Experts of a small language model.
Size: 14 layers, width 128, vocabulary 1468, 34.5M parameters.
Experts: 96 experts in each of 14 layers, 96 squared ReLU neurons an expert, 4 picks a token, a softmax router.
Training: a variant of Adam for the experts, 3324 steps.
Below are experts of layer 3 (counted from 0) of a mixture-of-experts language model. Rows are named router (the router's row for the expert), up (a neuron's input weights, with its number) and show model dimensions 64-127. Each number is 500 + 40 x the weight over its row's rms, rounded and kept within 0 to 999. Numbers have three digits each.
Before each expert's rows: a language model's description of what the expert responds to. This comes from a sample of Wikipedia text that the model never trained on.

# expert 52
What it handles: Bare space tokens before numbers in prose and tables, as in in 381 or a 1.88, plus pieces like over-s in oversight, o-cc-upied.
router:478565449547467497532562458496539528479434499485513490495504484438504528506521473431511530517437431526504486519547500507451435579537478481476506543472410609481544532491588546508517541459550473
up5:567441517446529452482520476482484514566474521480461458527575487513458467519560578476566502453517555548475573503533576499522475434527541517429546473541536461475509521542452567515512491463492478
up6:487504515490465443533520590550489393580510522528435472508533496569510555407493497473499473545451495476457505528399440508536497491490479498477455434503492497499523481562516473489591442505548596
up7:495502541516555489520480483502512523498465503455533476531552504568501510473545516456553492432451499522507535545549530486473521473506506498481487448565549485470517519534421559459538548473492536
up8:538535494412408528432472516462488510487509483523519487484525494447442577516489487537489506481469512459443446512466516522500501503536452463479487484470490550487438448568513446540495521497569494
up9:459531542518459484522498492501432471526572506528532506483500503514383504459499591465564533458476509491488559470539547486499473508520426520501474505556525481437482552524413522516479573491551522

# expert 53
What it handles: Prepositions such as in, from, out, under, between, and the second piece of words after h or b, such as h-us-band, back-gr-ound.
router:510559520482422484502554454492528570448536494494567487506550486448456468479537486413577516460492522575483503547520501428472509485566502491475486429461470492555560510449485504471579523510470420
up1:509512501529464500518452489550461555473509516452476506504490515457554493450499565516525560472498458455464467508541447426526509509441467535436568553467442450464497476457500489506548511417475472
up2:535510458534543467454527451522464505467516450426463501465511474513519555465520451497499557507476581537483517528532477448560549467481527544504516581502468499510451548496567525482532575396468490
up3:545502461505509555514485518524476543521509557441503515473451472529533488484501591460499448499511488553553558475545539486462423467452521523431513502511562474424485532556448527496493502486599490
up4:450520494507462513534505499492432499537493515577458513521561477416523515496508531501483528472488546526450573445555493426514557437524501555464451451471467437454524515551544462470507477526453559
up5:506436514579498550460456483539546453538480472551460453436527449548478502537580587529520553530508509522490534464529472470572454525455483494464522465445472517513463455517499465506533505426507472

# expert 61
What it handles: Later digits within multi-digit numbers in sports tables, vote counts, coordinates and measurements, such as 12-7 yards or 101,1-40.
router:538535469506500450505545541521460450519489546422467550524430515476497525523510496518479501533522540539459467486556463453485470558512538504462434483496425473491521491468537549441547532485431557
up6:511445513531511532465510482459587557568521466576492528464507505528492518476535546507525508466462478471495541454546461465527500465491450504451597477442537550524513530540478465488468455507516501
up7:515492503476458466480486464485557515485465498510537432540458502459514465483499526439530426464549510435413497482502503532487439484492500567493482484511512503446452629491428497496436522534559555
up8:382482470461476518514493403446553575503470531493472522481482544529481515381473511511478467514483467467489483472529520585428496476509530530404576552519500502564475557504511531508477452528571527
up9:549514480472477555457466521460535494526506408530460504426513497511430542512474525514559502465471434501512470469484530521465492509507467466441469506456512503548541476489537416492512476546518460
up10:524546485430574523499476481565542510484557512466507496521456545492481587488470544474530453504474474491494547548454507500464496503440555532512587535468487510485533506511508527580473563524530510

# expert 59
What it handles: Plural and noun suffixes such as ions, ers, ities, ial (port-ions), percent signs, and quantity words like several, many, some.
router:536537456492499516515483456481429462518566499547469465450426499499488478489465467518421522468457431530572468498480556556467565482533507522487514537558518475556483460481480563484500564433557495
up5:469444464506574452471452515550512412518480499478477516506505548480485514483526459435592534521550537547510502452428531480456541529531570547525567415526543577489567495512395569513477517540452556
up6:506473535431438572527543467486473591451530511517472491448500538474480603484553478400529541524563470472515487530469485459473483464523486494465520497453498461511552534557531500555560517538462492
up7:504483507546522565536459430505523472528482526532582468511466460491555570534514516500565432478495511511519442423469511435482568475423542569483505500457472500453559518549603505615456573467531565
up8:515503558506512466507503528549534504506510537455392483429591488464481587481529527497573483415500566461453520511484501513578480538520379505489445514488475563516506503479456496515473517472578474
up9:489521528537503558452551532548478504520465545510484512527451611520469498473483486412458525494491510486470461526419489480511555539566402476453503474499437536499601488464526502599465550533531497

# expert 57
What it handles: The letter g ending or inside German-style names and words, such as Nuremberg, Amberg, Ve-g-as, en-g-ine, plus Eng(lish), Ag, German.
router:451513540471441542565485596485542521482535490432482509493511558567534518505472462507492535556600492470394432395502531521554455471529552518551488561488479466522501525530491477525509511498490498
up0:537455508449506518533498538420507569566447568640515547465531408566452473509564501473549491478517502535516548550442460573517470500528510494497492460495505495533454459557488465526472456474472547
up1:499445510480537423577461455530491503447544520540535519477479505492512507582568538504480479502503450505458471502452444515548488493506488547477454489525561533473473527538512557542539610459452541
up2:478511536521557517531476509483545536522472505512475555398541486441484453509524482488494462507490464539476475501401472445459460481486504551468463554502496515488614483518566476541502466525521521
up3:463470495482541446466460546512536457467529528463534459448586567478447403498518490498582507526519527512507487477551507467485524493538529488427507530490555598488572489577540531488452473493544501
up4:488507435495479459473522466475466566517450459525478545489556448496454589496582491461598577515567479569475486506572483540468452485462478488371487493527496484490529460485513534484513531522485499

# expert 11
What it handles: Short word-initial pieces such as a, c, f, sc, cl, st, and the word as, plus syllables in Chinese names (Ba-o).
router:532495463458447509511481538535531539539498509584492505541491487489516539446500505484594432473503488440547536551440536483544526459530539478447471495504506552528523526478434507544520542427455511
up5:495509487509520507450473414522510504456549557516440453476558526482507526534571563502524473487490458550510569506550527431452501469517528520537511467572556492396507506507528484552463495498538488
up6:479452516482463489539469478584546456559560507494464463466491532484536613520568479481468559499524493537474431539448526507570429502460430586501452462514510471506570435488467432535551479488475555
up7:500482484534470473475516472527472551539565588466501547487478478437455478513597488528439523436488508459556401441505479469480468508506391501470495493520490518449475512457473457505533544438476473
up8:496448533545434398474521533489543516594492498548537528468551487547446502455494459499453485473517551506481524472500524485561472504488540521437502420586518534498506548565454593485483470516531446
up9:492487491617534494521532492507520441478505465567534477486447530531455510550470500562460594478499457508511497491526536475479600510429469521452484547510578482505559484485472465550471525470503541

# expert 56
What it handles: Inner table pipes between cells in sports and election tables, plus mid-name pieces like Al-ab-ama and Sask-at-chewan, and would, National.
router:555414529575455525534501505512557448507450497466525495434444492527422545507516481405427552496568540506530472503450467555442484526425484551482506509440490483457529491556517463444432540556509503
up5:489469457506425484547524526492446536494532499516543490433495503505446558542478507445492551491494448465517495477506531453538535499570511504554503435521432504483508516483482496489534589452446438
up6:450531516554532534506469487505479497491566479476476536476398471503426515543510497479457516510493457573547557452538481475475476565518487476535526479412548500474554568578555533580469487544466493
up7:517480498497416511427582449462448494472496605552441426525485428523457521496530484506493485476484500601485490554573471479487491538533514507447458506442482589523505512477540482492500531427419520
up8:477494487551491528508592508566531514535460541493547575500499458518490456452567493483510493504544455497451480451492526542526528421466491529446425540472494484453547502526456517509476567472508496
up9:496518530451525526453510447504447508556483483543527522511465569501537524499557467457580443461463439497483554497599519507499483541505464491503502500469500543532612490451433628480528481441538535

# expert 25
What it handles: Word-initial f/F and h/H pieces and the word for, often after a hyphen or prefix, as in post-fight, non-free, Non-fiction, Horatio.
router:528487522454467453557538475534526513490454469487470522536506573557516437477536492497566405414435513575506531530506498438466563481521536497535461542479539447450443489522500497522516558477514499
up5:478516492520580455472467517492457552478494494548541443509587471528401434448520449434476527493522449455538567508585484539510499476564504547405477475524471508482503551488427539511486479511536513
up6:471497538510583464527440462461496541525470453529490445508541547505523566501493500535519510536487505472444434487565472484544521515467476554384457490499535542533499575499478558443436499472543504
up7:447479436470496558478505517501504417526499465445496483528533544504434512453521491435456512575530496521530518458494537520548540455488497495483447537550465465518510488502502490497439540492570471
up8:523452440480569555512497531486605552519492478502456497516464556462496515467550520500432494445525528565517525498483471582534424499383501496497438519521466528478511545507497537473450531524451435
up9:400492457523466494471564518512493545490500504506477511486501528473488540540570480530513573498523463536479554537499502483486437562559509493395548462511499513520517496467535492513553469548549449

# expert 48
What it handles: Pipe characters separating cells in wiki tables of results, casts and rosters, plus opening parentheses and words like some, many.
router:530488511497547499511534500470532518474478530531498501438547534487547577526510448453482512514511509439513419544466478506421446529504469511548521570481512476545483422469547411418490512468537493
up6:457465492474543466458532533542457499553534517532513562526461520544486566438475486521549507505546519495490524521493503465520499486496471520434520452553497569489476533550557502596506486532510531
up7:476515416506483538519561500530467550507540536524483528519523423481420466420489578538526411444532484544511487463590509511528520518512525543445527403517489517455500531487476582583489498525488486
up8:500494482463471504534487518536526489590497499511539531445446475512407541415520507493512555431523462536520527367523518522507561435467485551510504442479479511487549493543443558494475488547539492
up9:501537449495511553494502502538512492563498514487467570487507493516464507438521538506488489487480498491467523403514495491574559410497506526464516452533544473478567542537457558605487548508502449
up10:450477416421538484503459460464518462486586495549542565481525494482573563562491481524509410518462515588417515493469554447504515545505523468524495483560463488497498515419561486539488462563495493

# expert 18
What it handles: Single digits inside years and numbers, as in 1865, 1941, 1977, often in tables, plus mid-word pieces like oc in vocals.
router:420520456531490500594479447518490450455487489505523553461512535479520503528504499470575602516469426462448488552454552491478528462534496463478533558452562584438517498479546567535465487465464460
up6:478442533466484541498512441471511524501472520442506507511451496475469551483470532551494483565531478479419506480558494468481468497519530558526531483457492500540513512610506541518499594516474393
up7:569466439477520471473506504549507493459471549452480453442505461546534534529531575555515417487513468537521548462608532459466559504419575561483479423533447549497530429498439553509417460449588505
up8:446530510471575508496559514497523482541505490504475484507441503505530448482588486477520528468567496555500490534523460430483513517436558517492545536481448441539487451449563495530509473535472468
up9:494467522447480554427458434552517568482557471523510510462450536507507457546562515486416438522504549506489480490488482431484545512493547559481504472467544501582462513570553460500503490475461524
up10:540466489483502445469578478510514521520530493519549604395486454550436498548544501515506526524532546460517482488487466464496483466397497581510509516518484457542512461533522475518464477473524483

# expert 51
What it handles: Past-tense endings and word-middle pieces, as in assign-ed, envir-on-ment, contra-st, defend-ant, plus "),", ";" and ":" in times.
router:434547473511511538547511541501545417460457483510501568497480469557574525525516457461513483506498551504444521473503487543513480515519499514506515525582461584516498586578503457477528418463467516
up0:467412465522509499547457469533518468511519488480512466495543465449491491496496501584537487567452484449473515464571504542466517542561457543460477433529535508516478501543554461558480507439469618
up1:449493497516476515536520503468506481564466472577449483485542456496501518391520452474517516458522532539441509536575521533530466449555457469426433473489535522476488508443495526557503458514472439
up2:444515528484516481522518544462474484586496515575550567432570458451511505473555533509525472528430470416503515449542491463536472549524449553504476509515603552468490530471477491482508484534556532
up3:491482460524491508467533525494453493499502485561575488495442506493461539482509481527490493491527499451575499507457502477508550519417545519417473511533474553466573572524515481533549504505550551
up4:475476525560539520519508507545457449548516532527500565488495461482505424471565488481507458458505570450478486470479519489570460499500475540462540498417544456454468503554492520483492460480517467

# expert 55
What it handles: Word-final suffixes like -ence, -ible, -ight, -ical, heading markers == and ===, table rules, and words like during and such.
router:572485477453540523534496482473402548525511493570500560512496532500473555487517528467442432446518481496528561515502479447495476544513557439465533517582495501566429488488556490494502482454509546
up5:501513494494536417510472423563500451525528526485469508472471518516461490480562487501538459453441476487419497487474530582576475503486467511464505489534514505492462447537442472568517435609465558
up6:460470518538452528499498444455553539507541494579527534463503496516458488479497494394485594515504509529455480472485444551493549433462404547486500572536506492472517541489563515470464528488544451
up7:463398433493550523484508495523507427525482518506526477411508579592464522529500479527470535521477566485524523562488426478541518446468530476436470445472481526485492523519487513449483453497559484
up8:561563551435488450544486532511516512570509495601505569499529590500483461484529529437445423453575489486511514485455543523544545492574480484545540467492505509519534497509509556511487506585519527
up9:516521471502540494450421581531489468480532546478519490478571475461471463429526534465478488472463541488546497479525486503500535520472546527410559414496444517474549478463520500498542481503486513

# expert 5
What it handles: Pronouns he, she, her, it in biographies, plus middle pieces of common words after h/ch such as h-air, h-our, th-ink.
router:436404551506515429424487505508512537438499484550492474493505452449560513525469501516577477447502499515443534541534460544452538487520472503528546527455486512469483432488555498493566535531431556
up5:534496530621509498502501521532520531510485469515408511498468477556534484505504525542541518486497483435484476449523435394473464518482474544514450421458503454476538486511481582506538600552517573
up6:535488518497491483482510457546549533460516504537513439520468521538494469471488513529484503485571534494460590501570420386565508512450577559492495454492551503474544509491506518456457465402473528
up7:540516506484538485503536507583518459467555545508425483447488437470464517516492489537511535524416483493440496520528507473494556568519504590471516495459481503507489501524546477437520487473549521
up8:448472516429493527512502492473402532486596491470498510501444479475539512528486542518496489566511524506518427476508506449498538535402557533521496461472448500563543540497557492469532513479448547
up9:535443536497430476504508460526540509532502516512472470510500430529569489510494548475524507459394500448408484518537520466550468467470437496508455503518510520453482498558514490578505376497453499

# expert 46
What it handles: Final pieces of names and words ending in a, ia, le, ina, ae, such as Animalia, single, triple, Occitanie, plus heading == markers.
router:546498374562530515464467518563452490523475504441516477522536506503458502540494512514495455531548506547545502489461436582457538505435502503464568493449573465548440491465443437507446566557509474
up0:550515521543469465488506524519600464505500482489487514435470575591501522506527497506467505342454488536478467456516454467481470428458523492537533447495486539488525490507573556495527492450539493
up1:503438459438510506455535533477430579595551533481466494465522452529446432514512531433516546445545504465491525565525480501479549488461535561452462480539410494557572507477489520475555500520525489
up2:486396526511503533474484483476520431540546526504527573510437467482476532484512575443418453499540452504498535524511553550520547503508496485420561485486505471541555537571466476507514496439541532
up3:571508458559485532445513516467550439519537488507527510422514538461467517531499522567533546502537492520515507465560343432429445473448489531435406488511425503487480479581465469482473564493443561
up4:464579537471488476488501466439490457514463442624556549532506448452560476487539543487510489505457553508521578507496462514522509522566487480543552455559550484520514498562499517510565461534532497

# expert 3
What it handles: The space or opening parenthesis that begins a value in wiki tables, usually before numbers, as in "| 8.7", "(1–0)", "(aged 19)".
router:520476520502479493510598515517435495513428487543506512472443523545460571537553472504477537508506476487451484474483457532481463554495463451555534507449556515524511485428541525509484583603419553
up5:484510470481577428539554417459493515467477508495420528512506561523487503475517476508424494546595484466517476410441467477546482501441526542421384519464476541478455496499522577484529470513522558
up6:494447469537471485613472500516535515550511548498540531471530524516500567457495448520506433507515440520545522461487523473474500505499417573475541466531547499518483499516564576573471507371449471
up7:525539467497532550440506494526465518524538472518555459468499542408546433381495492531455477477484491498515512484560491480540517461532507615454486459577461493471528548544460512510483402478521495
up8:558601485576467558503484449545444531483500544505472446523537464439521505440493428474432566492523556432462553508529478526507502491498530534492510564481356522440530499551542570520482491479487442
up9:475490501494522544534524518515499574564487562519553513486484443570516528452511516475451511491455566547439509523535513512461559568441457480513575481439511532517503556564542540532503523453486504

# expert 39
What it handles: Opening pieces of common words after articles or prepositions, such as ne(ighbourhood), ne(eded), res, pre, pro, comp(ound), ro(bbery).
router:487523511510442558439573511536514580452506444508452514497514512496489481514498476476542492451495533505495557519555501529559417489493525505499540559492458440433562488514521523535485513448525496
up1:463514459470482456517502550480488504542531526470499506506522454530505444529573499431497489444561574430405475505473483461470464519482467497497492464464473474491490548556546432463419495544537519
up2:562535545610594532407555534478491489539461495497505454489517518445428431477521505431470457453467496538543543564516502501514537546526433511434470502491565487456473526460479516545571540527507607
up3:524498514432515419495555569513453519482444586498479505543543528471530500545464514563528554556445487499423505512478492484456491458416551572464536490515545442476575534522462534499513543459502485
up4:486434455509475547541494547524469554491574497552439478509446488469492545525460490420520473465568523437536517504486482502476525454587425541503520352463511542540445535515570534549486514493453527
up5:510511551502510456468509551545433396492467517505500551470553432532460547453514553427502555489457410465476525510543507437515517509490538481496529413457502538488505479498448548465541482531464500

# expert 15
What it handles: Connectives like of, that, and, with, while, both; paragraph breaks after a full stop; heading marks "=="; the "il" piece of whilst.
router:416538484547517466520503544543454544490560477503537484498494442475521463482500485450444523525518546523498544502465476502506424525474458505491513536499469488539553465456445388515440544571474493
up0:460478467485540549515495524485423447438515478496533535511471546449442457508511490495493456448511591439466524488560525464441542557491560553497450426477574455491481517523477462563584511488529482
up1:503469402478433521424481497540532460480473526427495516485511455476464578507581507584500514485494503547484483486511468547558436472488523470515430495509572488529588487539456474573551488506482498
up2:551429527555494514441533545531527455480509519490516516490471469531397465449510502514530470534468565523554457451489545562577585506453489532478441503488515515445501478524444489523449514412574462
up3:535544491500444471520492440532487454513460520530450538444441499554504625531505529509538434533449535525517533521586487497528510446543569596453441416443460491511441480503486509512497507485464576
up4:512432510463456504478576520455512529477476517605453499488492456507520585477511488538514459497562489508493486458459517462605464440480542483542456527478512534490408511490519535500491522526553545

# expert 23
What it handles: Table pipe and colon separators, and syllables inside South Asian or Middle Eastern names such as Mu-gh-al, Qur-an, Mam-ag-hani.
router:508505546495445493452481531495516529481466616507549481547505442510437489535478514493596518488509530514480487492532440489445480558435469519443520503502465475468498506471434512534576430396528548
up1:490490459497463491461486529548388463420495517506543487504384482554434518472553521484491558467501542554496465497476563530535519513481487503429526458513486522458500483582498453485509490528437558
up2:469484477528528501513460486522499471568458454525493491505440519517459462494513549513542483493538495540445495496453483420519535520550512496421541572525545581481502495504439560571436493453448457
up3:559491475523490468449504516459520501477518501569530453486545488420521541460488502539543476479443456530503567488494402510506526515466478458475469516539503491524422533481502478532554459527498531
up4:463449474589483492507519570600522582490478541447514503490459510537457557471495520553540485452436538478553487492496523555433484507461449569490554443483495453517521490559444501499505492524524501
up5:546495476536447475475479494555504476501496525563538504514460519527482461522554531552516501493513435503503531484530469500576543490471535464430531427505459570481500478503482470553527501518479542

# expert 21
What it handles: Word-internal pieces of names and foreign words, such as Arschlo-ch, Met-rop-olis, helicop-ter, plus digits inside years and the word "he".
router:536405494518431445410472490522478524541544511452536502529519544516519489483531424450431477471497565458499516440511506527470514480581466449503440478458588521452528447508485459482495579503554477
up6:504561525550534455470552505524493560531513513517499491415533517402470488462508491562511486471437570454482432446546504533493497484475528521365451440448597419534430526555453497574486524509533441
up7:486511507452474512544480487480536445551525519528398538502495536483414449488485564581481453468472501581494491425469466513468544484448509489484455523484411502597561518488484446495453461532509498
up8:464495575464466491492542586548466559423542571530481453480501452490476494460467565466502495441498459553432515553550503452501510534466492506461576477458488484413459450480440503503477533560509497
up9:515471454472433546539506503478487456533544494583535536508518469445444466491597524525451484487583491515512467443497589546540582511503497506413564543445461424513510538448458502447527522503533575
up10:516509448480445533480520447508476523530487432515386556461510467478472544472504579490498503526466520431524504529516479530500548489466435503539418509461507490480558474483467552569560506528446556

# expert 54
What it handles: First digits of numbers in tables and scores (10, 28, 2012), spaces before numbers, and accented letters like è in Varèse.
router:520512521548523474401485478457547423481542477510480443489504565483452544531504505544520457515559495478462475473403446461544499438550457489539531505528532520539485501481598563563494423514556519
up1:522450540470521449496493510507517560562522577593536461442541401462494502462523532541482523471473479532442500549525562494509538471520554522521517529483484598463566519494492477480522517446465518
up2:486552521559479479511478486554512453540479445512525477488504607477550483469571454542455510524549543540484558446505497529492501586453482482418467513499484509563529515648481541506495516505513474
up3:505507428505485493500504493518490517489530526559385515457506486490576490565540502510440444558427486541466503542497487526534567430491458458475545490544481535463485521472521559486514478531528537
up4:547540524504528559432523428507447500518500509523474445473606543456522404491486517449529527481482534516489518567477397557603502535526476529441534463519496522511455441510474470476493548450496469
up5:440492370513391494500524439511479518511480525506530507498522547543548494549566481547455483492552556510502467454557512507528487550518499462476529465466498545557501566520521524470496474466471518

# expert 19
What it handles: The piece -ow (snow, meow, now, Iowa) and common verbs or past endings such as found, became, held, including, -ed.
router:533509515443434535512511468472523463521505459478487530526520474495442543509497507480443497529546587415414520523478417552546545540520469474437447560516417506545436479515521396523504467508461496
up5:560467513443513535464505476522510481565540499537483462504542476467515521463598571500493452432462463457485507514497491478443441522560494537454454420523590531534540518498484502508516545521521452
up6:480481448505515473484542535528496537465439524441510421459531458500452517466512562491524491524531492433520485432539484398565554527440471461405494558543450568467540461544521489494508525425477470
up7:522530456486503530497478508449512495543458475515540512472468526503479495557534486549540475452450521483498487466469429438512459497433463472494511428478479502522489571531522517557458515547476589
up8:490505505517496514408550461520464490518479573499458458477579489493481521490493463442558493493534504458518514499513478563532550505457434480444473508475481472494505582476471527489512470475433573
up9:507457504519449475442539496476453509468529531483435463437516530570507491596577529451460527558491530489394409462504497488494479446529444550462531514482466483463524516483516524472494468559482483

# expert 60
What it handles: Prepositions following a noun or participle, mostly of as in aspect of, member of, plus by, for, with, and ed endings.
router:452457465495585525582530489497470435561577453497479510544503458525505568509502510562436487506473500588491445450478467569517510527489425495415516427543539505500465478500463505525540543547449462
up0:559510496454487492490447467539499517558506550510470530482534572406538584540467454533454420457518528534529476488461437414485511568514543541502524417495451562440491488495542508437481489540508549
up1:514554489512382437547495529544544523553520483524547450515467548445540534465506515507574466528495465478542490597427557519454457475475517505476510463468478468451510506544456528537476531554470482
up2:439491518485517469510484476584544645459528549495494523485492489503482472526546523468514442480456448470460467476527488459532534532528445479448432480537427529583504524465586569528474486472463544
up3:504464549426550423559492522527516546554462540517501479494418464490528500539546413475502484460547558538566489496495486547492545492492532513650505464501564525468475509567530516557483477544460519
up4:447445500514570513489461489533468484495549571441487423476523466463549550465564541477503452489472529517533484537493481504520495517480469522514501513514517489417544481565508479471500512530485430

# expert 26
What it handles: Commas, colons, semicolons and closing brackets ending clauses or list items, as in "Born:", "2009)", "TiltProof,", plus the os in philosophy.
router:518403489502526470499478441471509531497433584568471524537561471417502466503549523472456402486556498476498541484564542524453489511480525471483497526530555524572497435561551492515520449483529500
up6:513534425549490496525527533566435468563525515490496500497509474454524652508558533493549494432506512543480498421475505513527463555451451517514566509536518570479425533493475532511501544485514449
up7:431446469555438412533517489496551484495530483466443535494513510519515509501537471513490500462476467539389460434523401499495432407535523507556529461408502551526486536491456559481492452534506575
up8:504580472491518550466502494560512557535567465476484557470512464454528463492580466429504460462452484495473490482550505483482475512545489456527422485531515556586510472524519475458548387430488461
up9:471486577536447487532528502520595545512462516498505533444443529502518501533573516479467481405482576460492428509493415411475509468479423501477453465425509491499536507515496471483510523479503537
up10:533475503627478434519488465485501528478480570552447519452454563511486515519550451542542494412511562528508444528411455477489586538503470502479548403453535497545530535487489524512509531463471475

# expert 63
What it handles: Table pipes and plus/minus signs, the conjunction "and", and word-middle pieces like qu-ot-e, Ju-an, cons-ist-ing.
router:499554515523492500484495565504566473468482513428497401484459521492429454477486514495522472534435502541550462492551485589461485493482573481438556427466497515494508537506463463508475485470493478
up5:476533460550477539523482481500496453513507497514463570514457495454480466435505546543505525482444536450530483424434462435431523456503403528531463485448542545435424578591554456533533482467447512
up6:428449461567502527473442436429475528461461529524553466486449441430441579496490552464534510478555523502479501422462535462540521469548452479526486489484510533494540530628501493615448484478506451
up7:452421454598496562464473432450484450480435498500532478482511462572438466412564560426511545464503517525496532507528520556497508545525510501454539486504493518549486558572510432505475564484445455
up8:443485472525488481464519483508446575494531556519493549492514521514515526500510491519485529457478492505501544509486464433480527536454466550511496489595419503494553551464554501462538527485568480
up9:520532419520479498488476516508430452508537487519497482510552507501439541421493460432554503492519493412456472432520483489581440409550426456457502522551500507475489524450476529532477529523501539

# expert 40
What it handles: Digits inside decimals, coordinates, identifiers and table statistics, such as 4.129424 or 65.70, plus a few pieces like ain in contains.
router:483443476482469447518488468518526505543545515470568500511515514485520461573541509540455492565544450509487581529490406563460455589504505503506474511445487502500451537495561505532542445526446508
up6:514554496554465492483515485484518452567489447534555470526476583508477511513509503513468524517455500548536508532448548482541552475383529500466518486562473465498513501457533571426437518535485520
up7:466494494579486491516599544536482519490481482525535531432531462503501467474529542546499536477566529463523478496554540445482539474503523524597513490434547443497556459573481466481495490482491543
up8:474565524549422599476542453455419453559550516475429495471506524520496554451477494477523494541544436478484401494609474513482493485403474511475510454580480499518507495473530539455550423448499545
up9:526403521506469476486480527552518513438486537572492440557508470466485535508559514494502530395538599445481481446497542471429524480474452528488528544550542561469478442588504544557576473537510502
up10:547483448521466479466537516481425480510557536578458530474467438503511497529555435487496513516551487477526450506508489587472499404491505473537493435460500479502551524491472464533489562560472568

# expert 43
What it handles: Early digits of multi-digit numbers in tables, times and scores, plus pieces like -ict, -pt, -che and month names like October.
router:467540493455464494404474502503493457558505563494490532475455531481553470530552402465522458527516544515455477547495468496495508453515432478451521505583489509533578519518491475444480532476537496
up1:527465491546506508430502539515510475497538508499495520473461523532367524460550495492527513422485550549447510483511420423554541469448446548527491525581473508497515478441512458464440450574431484
up2:524523437533477507487481435460435498435467451555546456474475512431517576442536514475557472478460544434508528527485469502486497476504510496512549444480518556528473487555538491500464534478473482
up3:471497470487514494495445519480508563543435541601481491511516535535495527431575526519500491486478473486463504502551450428495549509474446489456505486523474491494524520557492487501569536524457600
up4:484493534522507547482523533463427488542540477444521603463602496440474539547512477429451490474424519445484537512518537509534488493448550501464504449449511500517532511568450480543484436481526432
up5:444439483458506592512503574460483529504506559613490502468552421465513464517475503576538461490485459509450499549574464561524534456495478535578498503511579516520540482511527504467538427510547553

# expert 50
What it handles: Single vowels and endings inside non-English names and words, like Zhang Hu-i, Sang-u, Ind-ia, plus g, p, Gu, Q, ing.
router:503495523483528508446529485506423516452502532472557440517449432558407480412552516584539504542516443480488511470475455441504430483470520529524489558435479526474460428431524542518491550455475519
up0:491472436506471519516483439521511400488496462467476499488551416396471503512512542462524506515487422478558566475554460519508483551560463580551501465442497541488499478498449525522424449447510438
up1:428505514590536542514497539480463488449487541520464591469437457451498549575480463534571465516480541437500533521540552608474511469581430498516416514468538518451545499528479496455558472500451442
up2:500547451514535500447530482560476579517481581532551432488530551528456515516496509461504492522557512479436469529566388473489486506536443547461467498486455545429451502469480490529470514493514486
up3:554524478514479517438521525590414462534571507465463490500578581506518506495472483547480459406433548424448536554533504427507509516513504504430522507592487563530536518482488469397475514475527443
up4:426549466469511534495465518475489532465550496533501493454565443499516511481563511431551524464549462570434467491573565489535450423542502493526438480520535529542513548510471509520525497554520462

# expert 30
What it handles: Mid-word pieces in academic or political terms such as sociologist, democrat, position, plus p pieces, en dashes and Manhattan's att.
router:483490597492426445435485465467476523498483545545468523513522548538524433426432503415531538535550504512437433518555543550561509502493513493507493530573529548502537479487438550489439526497495483
up1:515550511555463467471506477484509441492520515565514481475461496530572574518525500432539426499515537486475457551494438457420516433531497486499494454480491493544502584500471447523558483522393509
up2:506483474513537521544545530582508561563428540457418467486521495449521503443555470575517518474500607533528500532450517510484539495516460517477569436477583487437557504475526491541469479429519532
up3:563468498535544482541511502493496576497507515461474522499451511536507490560517525529507514504474550441525480466499441498466507431464515447435444528433515542481486417522477517531481467476437498
up4:485483482494472492478585487478459521556530564492534448429552406486423554504486547467430478532509500524455505486464494516514431482496453462451435523452430517486482445535536518465532548500393519
up5:498512530472558509498540538507510520529503576537480514419565516441477549469543491516491535528591574538444479439493494463537511438506401529521526542567545558503520562494470483490535512550442520

# expert 41
What it handles: Commas and periods after digits in dates, thousands and times, degree and minute signs in coordinates, and section-initial The.
router:478562449492509489567482529452499485422390542512438525571483414514550472461518472514524492475511481445546505565535490500471513552506510499520547519551532456459451471487517485451529573521446551
up6:518505543563458554480464484511497436466510508550505521419456549480471537496495469498444450436504502487453485444435449507499463460547452597442502456533475476514453580459469510554468515499506521
up7:505512525610478496535600527523444442481486470566493459474407457451476541475485501489530490368552499469517500484526448511463477491521481436479470419470476559555485507470406540490503519571423449
up8:477565493550495494471602425467507532515577509479487523462484500527495489485501491493523554505391462574504484478479500537480504570465506504440525526490472554389550520510580508525542478433456515
up9:450516469421510496496479411514507487482573524546466452426533484561530522527472486444435420507531559530474534501507512473482542517447521496496530462433489496435474553571582523590496493546546500
up10:536529516554520488516506559512489484491459495572515415516436455493461474525511570519534605413484500445503518482514520593516527438546481535552482518543543619582458516498447546498455561603515446

# expert 37
What it handles: Inner pieces of common words and short prepositions, such as c-it-ation, Ass-emb-ly, can, in, of, film, played, used.
router:510527512491456482515509545572499448535527427578424504469540481458481467548473537522507534492508461424476480520489448489551521497461482489526505423495565487575483528477446542529491453532482548
up0:437560486460442512518521481543515532514441563514493533490507452516563541461539530438495495547495464464466495480508496445549484474523567506549485546492488568502557501585557470587464527512477564
up1:459531508534480476476480430545459427475549490454524512545429475480509470511488553539527467529561465493551519433512422604518493525448514505520455462520445523546492494525508560472574502571507542
up2:573497505490460535494495420594492440568521535555512509464439452459502410519565471524497443541544549524506515364487511514508529543436470517504502567482488445469481569526525492452413473475501448
up3:445534483493466515448510535494515480531539506407512547445470431486501470439476487526514462521533455587440517477529466459515555524476484555520526498554475546495542560520492549513477549480447497
up4:499575549532473477517537535453535512538511509452434553464496510429466560474561532553527488538466467527497484455388460443539396543445524512492470474467507535481567493479481462526521591499566529